Experts of a small language model.
Size: vocabulary 50257, 214M parameters.
Training: 958M tokens, 7309 steps.
Below are experts of layer 6 (counted from 0) of a mixture-of-experts language model. Rows are named router (the router's row for the expert), down (a neuron's output weights, with its number) and show model dimensions 192-383. Each number is 500 + 50 x the weight over its row's rms, rounded and kept within 0 to 999. Numbers have three digits each.
Before each expert's rows: a language model's description of what the expert responds to. This comes from a sample of Wikipedia text that the model never trained on.

# expert 29
Personal first names. First names and titles starting a person's name in credits, lists and tables, such as Tom, Michael, Luc, Dr., Miss, and initials.
router:473518489453522465510469540502465533581518458577492492600506558552521450512512473538484484428498453435454558466550455425579526456555519475483446412600558530443457593469410524494444537504533490567540572464505550489426543465449551513517548501558526468485518529470464491446388511510496458397561526459571481535500573498384534452472500458510440517525383467466483507499556473409435551588515520473457607537498439443437488543554463560465521488538370435640460509529478493579489513588415507445495501420468472510462479506583594444371522485547505468543481560533511508590631469555507534489
down0:497556484415502405512461622482529536591465488576504469588450381517452551440476518495573394563535448587452485525525462471606457522544504546479457527504515453535493532520482554478449531501564497410508484518421430579522506491533534540477507541460534511528502429405532460560440581475481523499591463543513528498454562523503455526523389480549556441488484446484463499475434478507477476455541541489464515511483464544501485521541368483537570434576436467624515470439499476418519466512475571422562491510484509451613469472426460455483583487490382553509542486481523545462476512438550515490
down1:499522487516534528392473572506631476500493494465489545462530473450609376422500526492504426565553496515437597440512390491464530495536468501455450589494459465505482461487389519409613481495539476472518517602517516458527521440518443434555427491504500516533512504481449596506591497551499449534542541537493516429457515510476507517507588560478519498474495479524507494531551506504487368449488416467535493458549409543560479555471524601512487519484447421518503500464508491531589429338475504555535455491516633507541474508558444570491521478561433562563538516506510427539534515524461483566
down2:472531605512509548442455556446395472577553403520505394534446535413474468471456487538509459493482489490564519485498430447561479489418525554558444474513496494437461430455505509454495516500462548447557483487435552528514426543462526479485599470530497477490485506432598507429487479472510510526439544464492495475533552491491572515545451509516519506489543550443471461429623672542563555484512556435546516430517507510544552532497451464446473521537424542597581450517511524478500501566465482538457459561435495357503498509630544543457493498526559574389558522489538467549455493635565533480
down3:567564428506550410438606550507516476528517441505509445473411417548505556439474543436459498402559559612487532474516579548520553613520501398496488517472429487438492521509517540456545499557494496510453547496521484458512526498435466543569571528494565523581593433591445489460486537453467575412419495491475523475445520458447541463496444503498497516490525510417589566474577443508497499481397479436486385564509561462551515524518502507553444539460540439338459497482480485556577483522545517558479550481576478413523470547499529479549423513514558451558450539484477479540412489478450546470
down4:501557516502506444480474500466514462538488410552608412553481532527505490605517563444503467555585591473461480487473496553529458454407534515449446540598406463487436490547406555448485524444573448549503430483552473412438478425447474418524615551536441480429619475496578541557579504526531491533495537455487631509487471548476456420543453426504482534453495370474480570441477447523566564497541478514465553432516569508436458612556533446441572555549433476425452590537524509479532580412526422492606475490498511502430528514518478509491494473553477542546478515525485455541487465576506484462
down5:514514552561539506472483483507517480421530440505589481480545574441443492534548408518473444484511472552573466508513465577474522409498510488551443557466482516403598428548430489446567451487496563532474431462585542423531530498511512508505485498550458512472485463404547470521518458420475521459526570539544503394466498472488467531564534467442486483486383579494485472536366496526399428454460537617436485462512520487470528539513498510575471495507468546491514525440512432459398535416539467427488598475582447580500524468490483494428488589523502474498539482421471478509536491624501434386
down6:464545503437506500543538503493519466482444457523527488450576466497434481526429524501501572497520464475456541459534500569529410531480457507480617562483578522454486474490467502478573467469504624470432467516455579593449579492568487545483429538458537537504527511395515573467552513519497547523543478466566436484417423508432468498539560436506467500498426456538415439497515565501436501468511488581452566436391534454426593505558515418452430564527422574500443524501466452490561484456500459448551456546443517446416507388540513561498449544484600467443491469510448541488473554487516403467
down7:482387552525527469505493431501469488452476573495520532530541414524520451539471539538520464429463419540451585522516533522497561436526508496523563561496591421549528501507435590478454534529487447464518583384540467476473491513483509477478511521545522509465557593524533451505581575451560432483516513467489491561622636420532489480386568458513533552442491408541498503492516505479452558454467578664486571387498539496479475416592480552539502417537520448495503530477487573481541385556527471595510503462462518516481619510399549446438493460466542428510459452458511435512465610487455516538
down8:475523510476508547458471445481477450519392412587453460523392430618459426541353509443425510472426563610490578552451497532520574546472502559543517502473415458554625516512451510594539563554553465471523552486547423575460482537387456581493448504524484517496529396486612542465414453553518426410557503489490521452563540466503606552484481562519542468456486527455523537462496413483540475491513439463512477488565479431551470529504471485531564545489440561539454465546495447506478498448412467561485461458483465617589494546538480547454446490518494596441467510462471529435526565509516476548
down9:550458448473440439505407548462491478490579515514554546506441537510592472515425418461588371521454478546516509561521502515522534460500489466567585480529503584485519546429469476533501534467495490485466421486468412470453469489524541576425446553492520524485471554543487446583456565472507421436457593533523549466464616541579436592450542563496527512483540500517517376447542518468459465505454586489462491451467512550393623468536449520502415463504464501512571441540530494546556559514514528488461583531485442447536423347534546499458432365542545544505495485517489537460492565466393590549
down10:542545501371467456559458534495475522549472476546494524489470465514479445487512461454509506513436529612529506489518570565442475522388415560472484498521509425564463469476498492512522485497538519486628464431475508391444503525528380478548457515407478429572504457574486495543456430550421471432432483525446468605506520487523433448531514407533507474551451479446489424498465497475489415476467396581387504405507598506519444477492491543496464479483558507424394530554458507427500519461524468557323511470484452525591545459404473428551558475496464466461438396530460469476608423532547513487
down11:554521390591494536595538409488555572512568465519454519406489597552502478489499451483519514505461513516566541434471482466531519572467438489472457578548354493561519500474530518463458495509552504511571419423425496460469621502548412474494491529468587432484512504452489467454434500481505627409537491514464484525481459553499538531461484541393443569496395463559609521448515486517559500487494601552521543555504428502460540470544518514514435481474495473600561505516494501566559524417544415464546522489477492545512409569515527480575520442620438558504493460522468529440497520443476449522
down12:600520482481505548401519503544527411464479444500527495551491505463549407628512456561486593599507495511537432495431542487576474545518488479445561533489549467568515505456649425465531578400512500464522492526475480531582463524596526551429529564605488474557566500510529414559554407539507607499436392497548365502560495498457455612494434541487586424440478499535500583547475506512685444466571461607480475514557539453493537518509407426493569494520471488461524524511598504503516528575469521474438529545478578551523470536581520543511554439565507510477510511536509489466443404453491523432
down13:421567528478430542492492560552507455533438518500468580510501516543460427467598476474476607539565511491445514533444468519432489476484480491461492458509426489599499489522524519515393461485519502523481448505422458432608516508418481447401449479524546586589457532517544475572600554401467530518519523525570587419450469569481449440508459458450453505458460518515519491524405538507506440447451581611614482521538464437489419421500398538523588446560416516512439536537528519555400440442605531495458587595470485511482522549522501548504430427434447493545435497487478405512509564470461631417
down14:572436574541490420476516481406472467555522496437488508480526549504443493492308524512501445467458475503579416488536420469464545416473536500435551393537441524477576564465529538469609556478484470592490452528523494484542463477505484555496466493430561445476529589488556408472433488481482495482627550488456504560487578421440446560443440489499506555479514499466596467488507549405460495472420543406538479524558472608589493558569486516524441531490389552607458438534456466510470444440553499518509601538507478512370494588526573492454509483579596525464470599482558478431484547520453492508
down15:483529492571504520475527585503548517486380530518600501530470556455518407476430442622519444519503515362524432538389598472476469460524557493446412485527442470445505520434523605476505495512500517504542456440658571522393468523548470503556570548548481461584417466516476377460523498456417543501450563496503497584503495506483473496500511605503596475489524476488556607532467494502490519499422527451499508516491485472409517471528431525558549513550478478434503564562473490599546536530465493575441551485463371491531594508514477529604511345500486428536508481534483491514577561488432499524
down16:440547494506492580541504557452525537479573479534492505551504531535407428456577476559523414473421507472516559535530607504480524518437525591546539401490469583441517517465472539517507461449633458484482530489556529459504484584492530510556461498544543536439393534475559528544469490515464455527554443537460473509630488424565533458485448542502479477526646523493464519441465536498496395490538513348496552474464478383505498512484568534480529493551529539397514503460478422517482549546446382509546448480397599454449551476400501490491539581598566475406446567510486504431521566489464464519
down17:552460591535435591477489583609619479473566491473505484450571386514463535515587496436451496445503496493534460445464517511428469451513478489536575510423369461504550524487512566551463415525448523543520450482468574626463457484471471589505508478461466438628494519494507471427459528527541513419525541510614483519567510456442455516463473505517415547509498369498514522488479565525495475437469536604551548537475517472519538400468437550555452518488456532430608425558464547520445563448484486409463456434489514529498623459521568486413461496514586548607578411558510465566508467604517528545
down18:442516483303519477384502542553509471546566470511411443470442512447433562456548492497502574477545530505474504454451514496458502517470526440486544483476404548379507451481561504491361605504456461458482518450489595568471464508488458631531438438535508540467486508498563581584472516470452458562422512508571582506432448449510531448551466522507538563407413503430546473462579500545510545472505501477586469497519543454449525542594623528418608611545571460399497392392532574515524580455423452522444468417399519540499537500510541535512411581480424524520487530462494442480548495493536505493
down19:484461482460515495552450385501518459525498533477471571417545514467484526555526482432460507498491480552446486480453520448395514458453535541442534529404427511481552510542434513511503550485501518403495432496549518490458470417446475534686429471539494554544536463538472454529491495577513520503403524535509544595352554526509430627596444476489533544461446521424474544456444494511451554438434577471530515455432446467472495469500496532521509413552543488579395537532466516568574551453504620413446551524452435541525500587518423515505496510455444461564596453449529537574489506560556404455
down20:552488492497604528546543496526525549459586458449549540501528479473485611483533448529551386487482454554428563492468605424567526520421514562583468556536575492423548525547458573512507461488565547517514527421442432498544494616514492557569508446547463571502553635497625491555476529460545437555504517477509563528429482446503420484569459489472445616614520511468501549463531499509545518518631446604403603452526449423485454471580515460584516522493465447547528482554533515537485455512515544507481502533469517567450403551566549495491506522588413500478410453528443484461554507457385540449
down21:563408412463453551535476465519529470426483507596431433565476444495504503473455487460537480466532525505569476552513565477427470459519417419479480546399539406510491564472561446551416456516495444490586517450457562492513582423437462561548449489497665418492469526526539500497541494520497557499485514505503540491324499559465426470496448503574571529476481479488534550465583549613559503444487504530503460537582433493587514452431592450570390512548415489558580535429601552578446516509478474439510494475525509485465503486452507476413418428500563473524472510424503547522432610511480512488
down22:506476482480431436561459458562605532595489454471365584455572422555453590521548439544476518542514572463479483561540597446438422526457488498527592533517502477451606503391457546493592636508544426592541451591548456496518511518526478527550468491462469577576496611522559539477515460446421507492489419478508531403553505446553532620482446479556557362482533496567511493498551501513480518568481398466502372427520499428630487520491450506479499464488483481472515423530395474512501549460466476575477459432516523597499389552550526475542463515426501475474539491512441529458513416444525526452

# expert 44
Given names. Personal first names and name particles in biographies, lists and noble titles, such as John, William, Peter, Joseph, de.
router:492472522443564509527487609498494601589495514571464545519473569490516480472498472562496511454460498419455537453493464402528536434600528477482440467576490552469450537508488555514482485537542557507576534457481570487377471507495494476498536544527523431477484568483507469447413537547491439395554465447529456560564605501466573456516596495539408515515461439508516506508519487397496564606521541452444589518564455422380497542525475543460550488551424412556471490528507419596503493520467584495466555497462536500433432527583523455444549573541541493523540561525546566551605401575432518509
down0:502500470558559504503482443448443482583452501427491535660541529585436456429519485593578479552619424500535533531501578480532538396456535498451518504444481420567473470486481541493566479433506542495577511448384521523613451481530458515536441434429537502496450534516505473460446506438506482471545556427526480445486452478521507491497513532439535401493555487518485442506466418474462461473559462491486379554484530525612506498552577514504441533552411421549574443558516505580548452466463535546432533445481491546454425450522473489582460514410481506457528530475459424563523544546537615503
down1:411449541487481539435500441544420495542599495450432529499461557538456592517546528541401578479495450546483487474390472564487599531585496482503561538524461507534481481612501490564531497503602555452424498564393548504405465577473539537488535486505479520576508502597450578409482610566554539546453380501541543480566420483482438514538589548554567503452485453536542481440507474527539503575533431573482502506499518527512411442437392551505476422417576508399507501453484495471502485507489428483552482451448484506583577484538464513536525538482473530462513486479556565544481516460551467477
down2:492465504530497407572484485448525465478484517497515464472545543506470531544492448468507459526450510505565485504465547588482438528518522464484489449576517575515442508517494448512478487479521488492562595497404510538569455432540558548516420592508448450456530476477498495399486554369512486492446593500506531628501449460473537489408461466498567471540495464530356547423540524482450561501579465601510528493448479546452497495540563544530541492481508484376533535523501535528557493542516535518460398524492521466587481504454425495509478500517538469467514505507581506455473511520549539538
down3:587466590524509541586542447498479576459510534545563509432489510479428503448487538407491496529562377535522548451575575556431465583524493559541475535510554476533520520389530450583548510569510599482544487512563554434479509545518563481386557452552442576462496503531430413511453483532480465476479452538521531490548537457477584539463553558419537443485563458500463498574459440445470424459493410592503623490607521413510563411537451480486497536469541437564500502527483415479535481488381489580504558510539536457543488558479502549548544574454469521431429464507534528527490415465520588515
down4:538526415446572476509504479526539409503544432502452445611513513465506451470483486486576451465382436457417394489521484456548476562442484545504558553510436571551521494476469504485517539524453478550509562470481538470546537414392552589495460521453516542515541530519538521485527535521422503489540500457466440446493640412491511446435514524491538554548525441546584527579470395524550498491512572422458529521440470432463476495451524476484490548542499446515515538559515543569491599519472459557401473479472537573544493533490581485463472449503532524541439434502444460571556603490610386555
down5:507501469609532561527519502505499371477580540527504528403389542430556462524451446494485468545490545546474547430497548445414510507442524466550373524544486564530509492515480437453517491440584488529477531393324519352518548525501593564441510499413438512504547379519521509493516492501419472502473481516567538456502479513554525472532496527535628470560552543488587461476557482519508504512488415507545466534476531486567497490423585560469406431536476508444453566508506557474517571509530599579483533472542526515508514598483564555495477442525530531445542456556577517559484476535467502495
down6:484515520435505570525538429524537501486506508512527438406557543475550471468427437527581455604577631454534514566534439483472582534431564465448548453591542534563548509512475489601592614572576559506478532517458496527461504612584488565488442534446480514541459462534539510514467504481478506474489506409488445468445490521535469504464591603565521561495523469439512573505466463483522467466452505507530477487547471567472462576549555458523331560547565484601481578470510476496462461513534559427465503509514555481544499500537504561518474433474490527445496549487523445570558456549495455575
down7:528530579508508420441553421440499487567571475482576408517363525468515564454495417461495443452587459447541482397438460575569553468587521424555533466559557524531492538514335459482535481502433498497426469489528506501515527513552536467432506528497514468478427522504558535416613579554521470518577489500452526547519565517506523592538531522446537373542519463454527520461378463635481502474502435521496538447547469528558602532408528560516452468495518496453416591579484552482467396474523519460462469503554416527531541537575514545454485402542439449473442493505432514484553512544474523462
down8:488521509434462463489515510468565538542497492481574616441459471465412496527437476533523533453502447421545441476533474559570483588467498445487479436400548446487474510565487408509469436526529514546440408624529518454470455560577506529589486471546535440569546533555431467529525551457507497532540424566520530457522589457517487507594522448472598490483464555428514490479448520480521512575450522545546498424520488565502584423528473513487573458445520585462457445493457467509470423508474532453465574533575494364450470535517523496552522543393412500473575460530552489478495465558482466511
down9:498460507466606539524492492541387477526405474468449492455535490423447528417503498444610433630469577484562577441420529464680599530533565548487513551455504453465470548551452534551370486508539550468473471450460443493453542482559444435508518496485378532450457456459505542433419468561477567611560424537510441508507454529540469543483434529582486546499620520434485529547563510495510479472540537590450420543561543540484452506461493430525462520463552451527520520556601494491504465510524515537602500434425518487498469580439490462473386465489536510478476496601519497535554535444445543487
down10:434532481479505500518550487454510525495517579502451551552514420456449456467581459466571497558446410484480521493573428432510543485533481452370595500487455552492517437513538531492468441561530505465541547566596473503518467461509507550518376473509470538437444446505461435505483589476551524463474496569415499520697494580475608559439604476463489608432516567423453364553500466465449632530548501400563572474419469478533551465527631577535527504493544463513469500461500504535539559526528560483474476450538530553459537489408512542490480538567507490557474524457503418464510488588498454424
down11:510575558437509578543528454477477508527422530522485510566442540450433540494634576479580565496455464499538523440578510419530505518570527510550547517500488542483576480522566471599510524527501510487606498504555470453418399503545546496599453469539548626451498472476497450476398617445543497451507505500487539457411512564518535512508576581511479457497505471440554487494443527543462468461546450464496491541526493565400504525525465484434563505576479413563508444451442471473458535559535463508618511443416506588476513524517499492453498483480421481607549508483508595399472473551466382496
down12:443489494479499591459464443589498520462478479490548511463534511449516513532538516442499508523567494504563537494465426565499478486542488442573499531445585438506562530525443562497489474454567493512543524465417507390487584470450538512455469427548507516473574578556579513488494587473529556532449531448509519416558459542520504546544513558529573472511492523441504450451456504480527447575524430410520520468531481464482475518472461470477463377447525524539547485388594474498517298628535425460492517451548565472622542433589469478523538558415455518534452500445448523555487478489525541464
down13:395424507481438348434483485522542409530403518613584507468528529515509504450470441429492468471500438503480566507444430465578488502516526541487566452494495456536497422543499460446475515541514471461465464479551474504448460492446456437559510523477532489590589544514508488506555588402531498449458599479466527518506625594520584534475517520535448557451450534510563495483487473460474473518541399372543522572502501581474398424534483425499504514532485498500431516521490495483458521559520609485469589468538546552433480496515508519436524512468573441473466519473519463530458561505490534422
down14:483435456445442413511507498534573479439509446479494503556474504585473567487509481494532469448420461501658467465506498479564497402514495436569509537480495506553462484548517429460541530597432400490503551582533536532545493574446497582517561631549503458524546560480451551485450451522492504538443549563503442386513555558413559362531544520469624495436527534499527482585465473446451452444514537436533521507453520448553486452591465467532435490506531511508552441474536555487462555579470521559567485367598449572497634485464595528471474494552494529443452571500406543461459572451431505451
down15:444496526575417571488541460488435429498518526536403543607482358561519568464523603471500453571551591569506499525510485542426475458494499408466559517569499506532490575511645512515503432392510431497493503485419513473433421474464529489429374457437483577553505489551504594581414539514468465558402529470550548432431564529513488557507470544543488538464425508520494450480494375418471567457435493522489374550465442450546472534526539559421465499526561621424545467468509479416436563565574453461435479469392567534462503468566519424522386362507531614456488419473488471505536512505529530515
down16:539483529496506502480434537424431489423559531540459513466580506514455467474482586469504471581479536537624575510609484542488558451525563458492490393407562492483457482485515487516436590436532504449513405425489529527492461488487526446535507512563525482498525482474489423513402411514453498499509431583471515495439494637358552538515505488459549505540563514380467413489561580543545594552448569493523522436457572381422558534503460478595455561512498540586429445526394503474476480475435475547521566535459437517482524433441510477495548564499434471519496549487453514535460446432483554528
down17:437472582464443507390547436435386496494424453544525618415518460481519454502440514453487503463503492522558497524549514473514516483555524541360554526476524440489561441465455505507605451581513454499554471441459451539507482464482512461458479499523561589433454574454482450495482521518491421506512503495527574400460478484416553478465503511433434589498534413436579494517420486556565528487547533483520468483507577479510474425522505511502546527471467499585465456544540413625523508562503475478490548496488474489494476482584509600480481559509444538435480437475496575502461472553499473570
down18:415492465535430496489419566426427452523558511532462493467432458540525416520523426460525614474576458551540455496520482422491500457498560468543439511469465500514520485544440442454475559542510576508514481456557436520400510535486527444532559428454484445451562439453553529480573560545473502528490498424486555538495481482542485568497508436445502417480533542519521479417506462480582581559589577614447560539497511472529499497404417450422500528527543456478470525533548558433560519428482454507576484474429518450441558368452511462392533574468519525502428520522502571363425444514464507545
down19:508559486374464462535490371560519470491517502558449464446574467411438475630653517447585505523497523526475463556498469529405512486483444431527447485435619537400500478595465419501523483613528589388487526464515495498391525444532459538506442453453505456517509597434522523430524505387462543516514406598566405457487444585514502523477579557516491467500442436494534479488497408495463570543417518415570565530425458542463610483473462513550464518557540474513601544480487560555570580532462422451497522505518505455464542552481412528530449462516466566462465570482475469502496556437518502444
down20:645403460487453526463480552551434593510426538513474445465522518539515434540465442534509558479587475543502501502477437450494493498489439514541509474540516519557561562425425512482505416446399576476451431434500506487480505426424457450462454524468459467470449534473527442511494507500485412444475560532438498514534523564463530525463571537449420574485508572520426491452524503463520441542558514526468462612512510608544496423494547459568469552489535440489549539398480418518515499480550434446430476531555462496484489400444518432451518551450465525525394532450443457471520565508500460484
down21:537487542424447565484522432524488470435449593491598377417500488525501549446532595468465467499529446511482600497510496506632511443508568523581480466481540519517488500417444542479439514495540472565479403409513503533506481477537582495457488383570535537482527463503516516494541425523429457403465504470515541480485471500528518431460486386479525527485482512504528427498515441514547465575493508522474447550509473457522470479473460534455368514399459431518544562454401511544470411524518466480530508537495555562500472410546419457443371581463528461562497472559515572490419481629427495594
down22:460451485467483459454527490491519492486524456519558401498517560568545566510497488565523530483512427540440469566537395470449458534438508537415536433530560501507561431524376526511475483611467528468453561502568508503587539524541546511429545451437463588463544492517410510476512482539448533493483489497493550518552516525460539502459466493538482432485599490496530486527505416514556531491448547439502507571554503588595529470443524471392524500449462411495474409561568486602540532397531550534548529535572465518488509465562389599433442423463465548459460532492541485504526511544511488569

# expert 27
Given first names. Personal first names, often starting a row in sports tables, rosters or name lists: John, Steve, Jason, Roman.
router:530516594438585491502486498497433561586473451537431506567503547547541480476547479496500500406484389461463512474568417512534523452606543479516470451579524564372424593525368558470468490517600512563526566480497542481388474478412529510551536534575508455482498590522465496427366552532484427452545509520554503514518588523437542436511524481507461572559425459489501522561551462470442531586482501457510597576505491500431439545546494521510506483492472487589473486490470458508546506551466529477532534496506527509493434501566572448417503489540552489518519582534559452548557481565489511465
down0:521489508451494475505486390500451473466521522435457533487521536493605541543493531484497453453522457532583426526495550432660478490521436339603503428561564459405537560457482468553475476529494463507510555428503505511464460430528411527489476571534447468521468517439508516611464546469494543484487533458481498631478471497602519495559539518524494548524550380538456521534566484482547478530498500604525497562488573594508507515399414526483541589526520548531471490504564508522477459522550492486498535551462493526497533522509611527488422465505433543517512537521524599585513532514493525565
down1:380491493463469556467520488518495382508453532453499512467528552424538439554510547478544462468537548450503481495464580563511543488468513523527481536547634512436458458487456574596500457437501514465581485572552462515512511507443458598409512540545476505520506485541495519454491496461453476527526553586422465499516541503490537468526499520514637486518554467522601490443440504399466470542504438525517406557415407452439488425447480581579515505448429380387409476491487542526496534472532608572484436502489553477556399519519386464544408531499508599525536457551544638521461473456472468570
down2:550493507495462545520554517437532515563590517508438532440497572473431459562490437491561562555479513566483482527487492403476571478492509532496427499406608479482481485464420529510411475553520495424484558456540537478547579486488438485469528580611510577514491444419520568535443400543435593454458445522498527526410475345521462467475476526527555485586406477465436511497522578499502441537472494531505436654521507491522494518523613561512534532468471422512532460516516466441376512493442514460479472534584507408533386567500466420519382431489569483514538527431555511496455595413493471427
down3:575386458507454559446499568533494515452593502453512580532477525569464552463468482538455613507383482513494532552508488433476531566577474527552501460470437444561477433491628550477534483552579556460486509432480558465473486595519441493480511492548420501541500524587477570492489440509542514488498525517514463530535499542532537410478578524565453461524579469442576445494566445472558533562534480536512484426455475359441476515538448588442446467541531543482545448527475587634501464423576588483506501480529507536579414426529571503493458489455439406529471470446477490557500562569488521416
down4:382574459591547523508419559483561480467517525494446505441514504530576455447435549467492388537517515466449405411598497620509514426468488470560598548507425537497470536454545427524490476485530475466538569517419493485397500401542499495396431539488463529506555602493504509488455517423533500526466427566498479417515511428541403570508441563495456568490526578498462383467462518552531432491527403540566501503540544457490448495417522547465471444479520567518502481416489433497453486594509502520536424531521530500544567417483425482564508532518407591500534478451498487433580506517540453496
down5:432473493489495594536488496526485434409417500469582563553583531432520456510407470591453506464425577504498398462491416572460422491442541499427501457476542528546479425452519571488451518397457491507537516549507550541442452431557514482574588552528565456481519498495605501513531440469453534541439552371554465536470558548533506542458511503479501517544391490490499544503525594488474514566495487468489478483536473398499516418426442474530444488495439463583445495529467433455542544484452492505465494516603523553523502484486408462540462511554417462511447521507463477554493461450433539486
down6:522440470498494623434528544478491491451486537480503434504454582529470454514461453431467569441488506501531534470496500466526572587496491536419464487477513489502546499561528487551500490513524606494459523552417481514470431483490435493473602542509502497538419534473494406466542515431436524579532421484478514421469553507399545428524469521625546494528482484460564555361579477435565571469588611442479549456474516461441545418438497487460388541563451518438451485482618440438543503504540408491478518522480604579512547429506522506476491527465523528439386487538554526443404488550469491507
down7:487495461493474462517465546445513519401464549486497544454534525440452510430522556459602469433418551470430558487510479508534518510512568548427558468505523460481499523521409469565564421507503459427470591512538527468641510422523551520640552506473485525554502523490565507527573496424572534473521580478488354518449564448484456475544464546549537525508513457553422525508426613411504525432532528590528482442477531490516429398474525429537518610514450486439531440446460553435530492547594486491516491502556510474556654542503516547507517497548501429550447533425514450562352475451558453559
down8:478475404569557426484502509478511565512461457421491438490585474477515524512476525534493495437571435521526314469515560436549472619409422551512526448576472533461488471455510523531518535537531434581476542589548523515501542439509398543535541563446375482531467520616520584490574496445533570511508521504542577443511409527476476456473503584457423577524516522518470463548485466563488486451462500518566454574474496439594572579464593449482472464562525459556443540496420427544525484500511548448450520475573558506452532602490507557514421620504517555518483577502502478454505568520481438490
down9:404518518556568544606548485549481588552448452472438480527479529506497568537520529534528523509462538478540465421482541459531516463541491466400520522494447436456489492519527602528606509490432566462601482540574508556571454506431452560493448532506438512490449634546599426541470488425512541478555476504525510364517409464530456477483490462517563625482394529488497529526465520470474451473551577289545455482528452541454520503444508473495441527562466536514550485473489445443469519434597535458474541563470552464551461574522551475576435540486488503488614406462379394539484547485471566480
down10:503540546503524494534524460570560473545453540457527510507524537528506560475457563507522479500552562595397480472426473476501488466541436482525502472437432552500513437587466449501499509562420587501461555504524537543527428533442441458437547521493571454538396616586469476428455497464512468538581563458520497436418426454463466511454556456516496545573500502485540463595523521529541505587470492450460538423446495473419549538467531494588491528405481490480522503559413366500504500515472551501490537466537565514502377509493522473539510509531462554528546565460500435593520442455465475606
down11:546471521499457489576530511515464453389511488483425577570503505552440661434552439500491569454516423574567449457501446466459448477469542462472473520538430540439509456499522543483510536477483525484540556489479463501505533461411557480439501503531455548551581509421516411530438481554525595525537468439500533498482498527437440506485515493535495489528493544452451472626487459632481592509551436554535456522489514456528526476540500487478558577452502537535403528418445549543522458485553427490541464381494565496521529407514509536470543543531523534566443509474437488549473553452533450468
down12:494548515525520515440582434597554484461540552572465517475447591393532448371517480444583478545442532428482485555481530462504446473470462428518436507469453514504514496544620540532387504512505498555505498480538551443505543519592473454511502608522481534533519501482518611521552519530537503515512497470405533510493514495589483519462520497442399524502458523409542484501588471523542536477539543382546535490514498533491450532462446482475565520481420477530478636528504443515365541480484536552491554495469512492541463461418489483514583501499380555495438546457578500536520419447377492498
down13:567441454518521521527533467469437573391561491461590461462410593496540440522502538472510475547564514516455418487485500527520571460473571558554518547505514454548546532488585518542466560519487470492536454466467452553639465414542462617478481529488483610557604517530577534526413454560519549464542494430399516533507500487543415453537471623556491408495406523566493470449493568550433539463514435461560489418505484547531443586465493490526584567494460505488615397376469460434612498538536485548472534526507496455439535539521559536473571529524527531597586531473460416551495492552524426489
down14:552509490503499479506459560465546455565481571518451544481580537555488600525537464462554494478483464497516516584517515514458563470506488522487519555462475539487529512483473509456470461573513499523530423553474570447552520397462556531514516465526569372445483615525510482554541489465565542458526449578458443543434442530427473539476543442475396435607505484635476488449505546492592514438537532682431419483480491501501466506554544510545449603423518466438427533546504543532493458504515494494434478451511487534458477471420527499523431454478507445598618524446472527569479457548471468465
down15:502466394557485434489432523473495478485476528541431536587478428439501426471468543486518572468497452427472473534433541573512454498498438513417543442481604456443508464586581471527429569426523564536580410512573483524546548565508527475582621485440556461522498502402450500505504583487478530504425433571567455462481466566485499479541458461496488526413618475593440531530487608498525538491484509583458532452497556510516495506531584473478434504474489469505506575540484572540514446465535516445541500498483459465465438476447529395484419482637494588438465449547551460506454531511523561557
down16:529488493550453546487518560552484454515535536493482442518549494440539518500474523529464451498442458490522392543501569453527446431447536456439489471493448518410564484507560502457412524540510552424516548429405504505580430460556486417519521448460489609474582425543564402524502538421548510371424380489525514474414530479478410504582529547496448508492434445521541463502490530553539476505488462510477490583447457515507547628515459495445510573485550534526621334531481437560460487390497565566528522517579552528425514503482533510517525527470551538434533372515504493460511455541543563470
down17:525489555527482428462475436495477477482538552483459614515539564619435565579508483464510568444506480526533454599416501534474429497506544586572497495379506527579515478574466540534495480496464524539505495448525474522525544561563529549480496527458584457542434518527428515460522439510552515511477460531526514543484526515441417453594525498466563500474567539580496415445500421504493506588552490584522558419547492510452460518503458476456499457481464519550423569545458533468453407491503551498440486471613538488528512545527558463537581457387462431553458510448546541525462543467552510604
down18:480483535564529449578560461514520506526504479532421501522457512578560515536535488417525469449444576604549585558443452499488575576506453504519505494550533465453471460559448475533528401513509528569476484561452525433494472468449420511550535541440557465452512566466580469454437495594464469435478447484498578563346449464521441529438476552486510544531467572545435422536505423511497499462436569528604587505550426588512525537435469488511474582496439408481392543531458515540488469486462487457588498470496479551579491465491396513402428528510505580518486498490524439521469494491451371557
down19:577513481559522484519363465411534453429436532506463497470540504435579466556534516450507529415469480434558514518502477523498444520591484554439539505445581517424505528437487519515466417524494539502553451528506537489528486465530524504492488472466492490560476494477511506512422614570491508524541534444444586488466556516477477528485574488518458461525497543466562442466618530522501531416375496489602556423452511552486511503499430514485453509512537476492488533602466600493437582580493512541596535522464467430474502495533508565495579549423580481444458547486576565494481498593585491501
down20:442491557465561477488511390495450530465531420503521442507534453402441487457510416500417512531586516501490514536521479495503427494426476484462536465552398493421407578476517557504420563456536429543607503531473495486502595464588561427467384514513507476530458544481469479510517538476554556548458522418482526535513464520506520432553446481433515521540433548392519531491520503576398516490435442427437570541428527442509495460517499516405545503503500466575451445485491497536442559490520354490578366513478574540539524566514492483471497473522443382425471531356502498446496545504465578499
down21:504510516430605426456544484567518435438490559447519522433502557512467453486503502557583512492376489503560476546573567554445556438411454555435487532602498476399523577477474476527448540477472556478414466426550516513534518543532460501363536519475528492612470566466482487507506432483494547437486431456524466509529515420437507484483567471490504570460500415474599514418446567515514551407434424511560475559551454464464564501661448462510443516551431493493574531447574500421476525433456632451535504451451520440532500502579487471505459550586515447499447466410481474466540485506500443531
down22:534455424498501618458556487509471482507588490416404558574575521450473592496539525549481519522545405533530454506558511506566519530595656503531603567508515368567486498478525564462463543423469456492552451471540522504495487477548521487524555458552506620463431454530500518543441492512476476475477593524475473533633537480529542556528516513546483494639556456517604508519541509457497555530446475461434560586481513486512523455557486475543507388482569416479540390456525606469478538484544378491535386431515479556576466620550512525454523646427524555519499511459516517503470577488491475432